Weights of a small mixture-of-experts language model, trained from scratch on English Wikipedia: a sigmoid router.
Below are experts of layer 9 (counted from 0) of a mixture-of-experts language model. Rows are named router (the router's row for the expert), gate (a neuron's input weights, with its number), up (a neuron's input weights, with its number), down (a neuron's output weights, with its number) and show model dimensions 0-127. Each number is 128 + 24 x the weight over its row's rms, rounded and kept within 0 to 255. Numbers have three digits each.
Before each expert's rows: a language model's description of what the expert responds to. This comes from a sample of Wikipedia text that the model never trained on.

# expert 24
What it handles: Middle syllables of common English words after an initial consonant, e.g. eng-ineer, L-eng-th, ins-igh-ts, li-ber-ty, ar-rives.
router:112147156152082114129089164133168146115181139146113090135138109111147164093132103163078102137112107110090116142093140138160133128147105158075109126127193105117142129132170144120128125125136160117140128197136116112135138140103133124146106156144123128124112083103122105147111123108105145140140142091136116098111139117113203160108100121146125136131135144090104134099151129129138177126112
gate0:136146101127116127170101094128142126108165116109119093084164186161122112128108126145093141124148077153092133132101121111166153146152106127109128127110128110131133141151151094120134102126148163143107160144120129111134123132151128140168150127092157137075152077081118110139143115138137115079145121059112127117141083132087146104102143134141098130119167143104158100124138087151124153161138
up0:112102101109137124149135080118154144102128194118113098128143099160112140091099112108121111109126075152140111100184116169136127097144087187122120121119095131130159179138113130143137151101118110124160158117157103121130168161103120110102161155126139112101116129137151125132117099143126110123128135132152128186170102123139128104147088140119171132121125121158130073143135085143121096131109
down0:135116110127062131066166128119104096130130154133089143143143138133167149188112123116147142128071129131193132133117141139151130108108141135161111106126166133132151112084118129148130112145149119140111054126121090146102120079098134130086171134159148110107141123137146123146119120117112116132141151144123135132109132101162144117128120105117139143110145146149057168148149156116154140117147
gate1:181161109117130120140131164130134150141152112136138142117146137142152091108123118129100117129127108145137134150109142138127154171105134097135076118158139130140112163170138168157083188129172152127110106129119131061142111163137108129135128135127150138072121105121126118193139119105155143179127111083114125160113136116141135143114059109126113110090105119141106147108131072122119130109130
up1:142137179105105128126148131137126128125130195111135142135125132113076143150147087115102073099087100115091181123142147129183110146132186124111147117107155136094147109120111138135123146135170143149132179132122148115117141140119162133145117168134139158123135120135130138155139117144142072090130138119141106111166113123185153131153126112129144089117117098088085155130104111108135129090109
down1:128094099107132099119125107145137114106091133131176128170116086094096150122137125071172095113086123158145138121145151134132130157105125098155121101131129113124159165123156132147166092080157128117111092089128119143147150118132095142131087167124140117151117092111134144141131121135111150163105147100129162144166126135195118114151162070139147131123111120115187139140113108122121114112144
gate2:146129121146128148156074124141128164104140151145136094137115155107133121079141095154119124117110106127126155140124146160118134142128122167142173156152100157128170109103131143131091122134125119173114126118133127089111089132145113137130095123146174099098165105161124131094138124141085138124137130070120092110112108178086172118130111092115161112153136121134197098106142165130110162157133
up2:138156152135141111118157117182112104142145202123136141137165114156135129150166115102163141138125115111078116159191163113146141115141120138164171093154077114122129079121112131144112152079144165120124054131117117118097109135118142107134136122154140125136145126130106134116165103131127146107103112129117100112139106138115096119119129109132138087121122131120120147134121141126102044110135
down2:152116098106084142117110115106129124137142124102122140112156147132124098126134105094146116138129136145118115091120133126104167112153175178121141140129109140175111094153140109181102117125133119142161135160151124118125149118092101131085164124152177109134227150124142095125116119163179146106106143079128136098102133135118135102118120132110101146120136126162137144119143090138073137127095
gate3:131126170136134161124120187170129160098123082130113135131156110094131058155142193164083134138118126123073129131099162146150141126112123163125124113148120138119143158155128104115103138156111123115124108118146094130153115136147142103139113097114137127156126110087106178134088103151077179090150139138109108124099133096150164147136113099123129136147111142101104149116152129144112145125100
up3:139104069176114126109085127108096114112109139124105137152163187157148129175117129125096138094096176132139116122116135126151109162104161128141137115125113134116121121125155126132125118102105145130128187110124117148147115094169120143165138163136104151134130149142112121088139136136103102104160133080095131177135139109168113114120186144137095097138138124129149113130158075077152139139133
down3:139122116127137131128076099132156098110158113124100175089157194131161100121095093101125138112132121116098118138092131150167118111135138126143102112138134168095130136076148103162111185133143102120136140106105081145088120170113090115174153172127136136169154098112134142141146123110149120148114163164139107175166118135132122123133132147127146120121119126158144090111123109148145144094118
gate4:131149145165123143129106181141185123110160131121125098139117167139169133128103107152097139164111140069070129133094163132163150101120112166125140102120107116115123107153145139124089132149130107127125146161164137128104115112148112134131065162144102109125190096110113146101105085145117140107118108098122119170100113140135178132148132115138114089140114151165085121113135133138150141121118
up4:069120116109148104083165131099121149153092135137142135146114159133103103130108115099132135113152100116107113154070131124134092141175125104158161144124157134149129122113111145141131127108162144126161103092130144141119129099166129121121121173131168101115104209143138105106147163128113106173136124117122100085142102139129119162108121118112099149180153109125150178094143132120148097117113
down4:140151135118154123116142143152119155161102165176147101119136106188088143135098133119132068140125101111152172163120173105125115126106147115134123148125148128082110140167119139125158062128117156123139112103182151153150163147120144097123120112103144135126119080125141119095130146143084107132120142153084123138119126114155119121122098096140143087130130119111169099131096112123119187153123

# expert 27
What it handles: Final pieces that complete nouns, often plurals, before of or punctuation: s-eries, c-ity, to-wn, Yanke-es, plus season, year, film.
router:146156152138109119107118171126111134109116132112127134137139131113125192119151189133116171116146131125119091124096152134143141101160115144117147141109130120109161116123110136112160146119141170129152123165126111097139135102132153111141124177091139151091130099119112116085102064089143085118135123145115113088097145114131175148092065164152169100162149163134094129094134117129132137123119
gate0:110152107095106132100118146112158121144143126129127118135123146121097178090137173144070122161100122159136129155078114141139143151144109130154102108166077067160163122080133137132141122115134104135115132149083141156140140122107124103171110118123142137115112181135149145152164135111137114093129202116121117134110137126148102089127162105153119126144099089099114158111123157144119157140132
up0:096075098113088115131098138104146145154121117116148134151114133095130151075146143140083158123119133144157124166120103157119122133150131136135095109143057092137169142102157127118152134082158130152107142138101119146179134112107121123171120132120132143156104142164137137148153151103121108121124195100137153144096111130183136109121161097163111119141124102115136126098106134129147129181118
down0:128122114136112137154133178109147139147142135191143104126105124106108123112134078118135134137134137100106150119084141165132137151159087144139131127179124110147131130147130132085177158095127132128143085114120111150150116159128107142102087139126130123100165137085114150132168098167116120150157108144093118130107152075117102114141177106164105108150138071135140114110178151130136082135123
gate1:146146100130093137126126170143144141136096161134151124152133092137122146119129097108144147127159170117115113144088116096131151096163125141135170138155137108134134099094114185156121127110154141120094084123108112116140085152133114124186120108107120126122130119146125134117114102131151108198127135108159154108083113150125109165090100141158178125177078111123098154097162146122116140102128
up1:125123143156154122130110090104142148139125095130140127120102122128128064157144058131128133127164105094130106089141148121130103119131122112175158131123119138078139149110125092071138109129126143137121139098148110091162159097121076095127126119122168120152152102147182144099122131141156099116136111163117122157140120124139167098161103150111144156110122161125124158168153137191138127111122
down1:111130139118111163167097092114130124125140182161109144141162083136189094102118165142135144137139138163162139125170092089126123110076138193134124136118133139143097129136132109122133107123120139103118123119108117085123119126110152122130099130171137137140133156097129133116173106144172117120107087066137108132127130128168102123108149115128131154082144130149130111152144082109129130074154
gate2:099132149120130160118143165113101154125105118164126128149113127110132181137102105127056140092118109104116095121117159142160111105151140160151163151098158128154143089113118116105131120127156154137137120158159151131146126102104109122121126155092143110129145122104131129148203140112109089134104110147153115137102135116121128122101130144144166114190174113171131191109132125102145109112085
up2:093053112153139091113129112115120162121103112131103133160134118165081091109125112141127118091147118157105148114127119120139108130057105143147105122125153143102129146149158098109140152113156138115181090115135112168113092127187125139154170155134099108103157138123103154151149112136137104132127122164156185103136105139147134170091093117124125147117144121129119130138162152156107118131112
down2:178121102130114088116136085141164092162150130122155120130137159121126088130136074121146132137143086153115124151140169171124106101117151114129129097140117123089152175096139143147136151127129096147098110188130110114131083091121164130103137076124138141145110147114162134092168133120146149134089150121171131093148151147087131140118137125130126140110106077109144134141128153088111139112158
gate3:185144128083124120095106174143140126159137091133135143134169148102138131121134125146154122105147158111171117107081120123151160177137077146100131131144167122144171102123132124104125152140113118148125159105118093079183122133153117096116149129141161134085119131130105117099116098126135143101111111111123124126122124142096099163126102165108125129150138153091152102171182143114133129182111
up3:114126136137111140100133166125126103129121171126110142131071163093120106120087135136122166176130094147134105165069136125171131093151110121155133141131099121078097161129165103130169120149094148121105157170124114125132132093139146136122129098108085148159120140146123131152129110134125131060125131119106148132116148174176139089106127160150086134121162149099121146139172115121127128129142
down3:089147144122126108138129121109134134128121132091157097099105129134101060110129089119108123136118105130090102096124133117135105125141149144131116154079143112129151131118147123127139123146132121152180173145144132127119117119146156097129082088131186125150143098145121142110179141090136124145149150145132110118132103133139162117081137193154131120044111114166147104117130131152159175149134
gate4:149176156112139097121117180135119127108121095104128134155157152078111133143192128134121129116127114134135113122108150115147178140137126142092134116100142103108101110138140132083125129083155142144133079152108104119154139112148103104071143208109123129097096145125157093127132089116127134164127130141127099106137147115151139134157122184153122159149099122128135086164126116119133115164116
up4:121109162162130182132111181101133140126152102149132123140080170135148125127124147090104147136112103124128102158116111189142138115136070111076155140139134099159111113141121138090130135152096109186110142156153178121101131133083148107152127138153135102127149126129150140118145119119140139127158125113116121149078121094076122116127113127099119089157132117165105145139144156104086099122135
down4:090168119126111090123140090104120089157124181142133120129139120108141148137135160111145116129093146128142148158170147127057107128122112123149146133121146159131129146161147141139133130105120127100141136137163127188137179142072139124140118094114115108135138111148083140068164127070086114125122163169184123095110112125127128125136113132143108141113121120153122141109133107138099132074118

# expert 45
What it handles: Noun-forming endings like -ion, -ation, -ment, -ess, -ign completing words in legal or political text: election, exemption, Congress, design.
router:149165120107079099140107168118127122122133143100124086138131123128104144094140124141122140130140129147132116126096151163148105140157144104125147113117122124106126148142128141123183153141121168111179147176106103094110169110116162095128150162146192194129170146092129119121097097091142099114163137104169128098110134128120140106085102142111165127130150100141115107093127113093099129109127
gate0:120137138153110098137060120149116107140116126143097127151156135102126140062124152134137110148111140141117158093137121145159081130153137127121129123135107155131109166140127109135169101170135183155123169155098094113106144109162119141154105174141145160135142137102125110143125116106140110170174143141115119166129136101153084087133107132099138117072107091179121128155091125129131123103116
up0:118138109147138099122096131124129094131112114149104122132110136134156153085116140117131123160133146109109171086103111162146115109166155136116126110109121124116101138150144104124150084151119191180131190172102115131094165111146129139168144155156145169133143102070136108122152117116142086159152147142127129178170135132139085098117115132125110124084114101160108109139105133127158135109102
down0:075135135153095177171125158092104142124100121129122112105103169103135074133113160131134113125110144120133154100161105071136190138141105119126097134156142107098128147138098149111155119136087135104155143133127137162171102129162133158152114111132125133134150153160158127128123103114144116123108102064124142135082095096137129126120154107151151107117117128164188107140163128107119139142135
gate1:136143099125121144136138127082101161138151135154157093094129103128140119119107079112174124116107136194140142089114169144093155129164116182105170083137120120108139124127169166121128138139110146127141135159120146149146105153127146079108128138131137114099118178102137128137118131131122130144115051132175098105152171126107119128109121139106105126114107100144144108143121114122137165175105
up1:102141108087093116162153097083129132141106101163181115131139134170146151092165115117149119174148123124119136132111164145150124122132165140121147137182134130140121136106097160137147134148152103103159138113120146105101086072126167108096132147127178089104104107136132128113146129147120146118122129097150122097122116130038084108140114102096121125131126156107150127124117112116135164114113
down1:099116122117120152163141138077135143100133167111109100147141104119094115104116130100139104143154125156139149128147138095136156101140089100109085092132134110114082151166080097148103093121130114140128143089107154111171118131118126140117155106132132169123129177116159156154132117067177138136128132107086148163144144115164168097163151123106143128127144137097152125134175123106138099134156
gate2:175120112129120123123108120133124139161149123128112110163108167058126148121146156134123129141140096102139123158128109140196136138123131137078144140129114114116140123145090134106138141108130142150131153127144122090146132156105171088113145126131151160104143137112178082072113089170148112106167159081141122124155117139114122084149153108120116103087142157138147115093167152084106119114113
up2:138125131086133063114158157152165123172130127171105139140156146124167146126130130141105152087149137141102127149168133105130120131100137146083125116117135152132160118118118061118135104113153154110100153106159113125140126187152155107112104167148117123103099153094115090166102133116128090133174133092111118133161146140104080117111147142136142116107088156116151139116143108124113173151123
down2:112096113119153174158134144107098120143145119144127126124113146148196114135134135153105129105118103115143160150122113116131136109133122118134129091118122112115163124104121146078046115118160163157140141148111126141159172156095150109084135143042142117140120160126101069083127139106141146109115144088134125120138134137144120107119144144141099159115120114159131096111121151158133131166098
gate3:125140147146067117123114156120118148182175109091134123110130142151117128141140116111115132141135126199119160122162145136181079163156147134112130126119137143168116118136131113075121129143122186089101127126112097122119134110159174131098106103156142100139177130065141140101135112128112088098116106082137090141120136145100136138118129117134109116116094115124125126124163103127156158125108
up3:137100150114112168136119111124179137106102115126119125105105120104139145118114130155150127075151107150178128169091142116109157143138126122134188158145132135117155113094127105151133139132146116128142119180105124195111112130127103139073131148106119150122080152142091132117111177162116105148131168123125105108069140071176135127118139146084096134134133137152129153108123140139116129134156
down3:130125130137175142076104094145101086123160137135138168158108134096193138093165178144095184134150168106083140149114093089099126128116147139107135159144160125074109105130095130092163112126129103117118129114087113114118129124147126077113101128129144118112148136122136112125125138129138113125123118133153158110137134121110121118127120130155137143163140157110123137147077173163153157114087
gate4:103172131174170085114123098134156124199100104130124118140118123156132131135150113150133116152124107127121136130077089139126123154114127141142124152119120122151139103121114137104135162197147149109133123112157132090087133165132111121110110128123103198137094152088157148102149105171114160135135168127140109098103121144136097100151131129107133093105144115119121123127106066088101114122128
up4:098147114152140086157124114128143115179084111108131121118119130165128154122102124183120123138118131122116115104090083158150120157116136131138073166135123116152130115128103140112166151165148144107132106122147109111099121167160122118127107129118127216136125162120163154100115119153132161118119172140152136092107120137100104098152116128112129129080153091136138085105120085100118107135095
down4:070122138126115078115093135077100145159110125141127110062120120086146148112118126140108129157138128138121099134125163110133098128098122141133110146157129134163130121140146100132128096155141125125090098168153120118144153187133158147124060119128163172142121124149125149151133151157084136151145118154101134084109115163124170136175099129108104170133107090167130107118130112123128131123134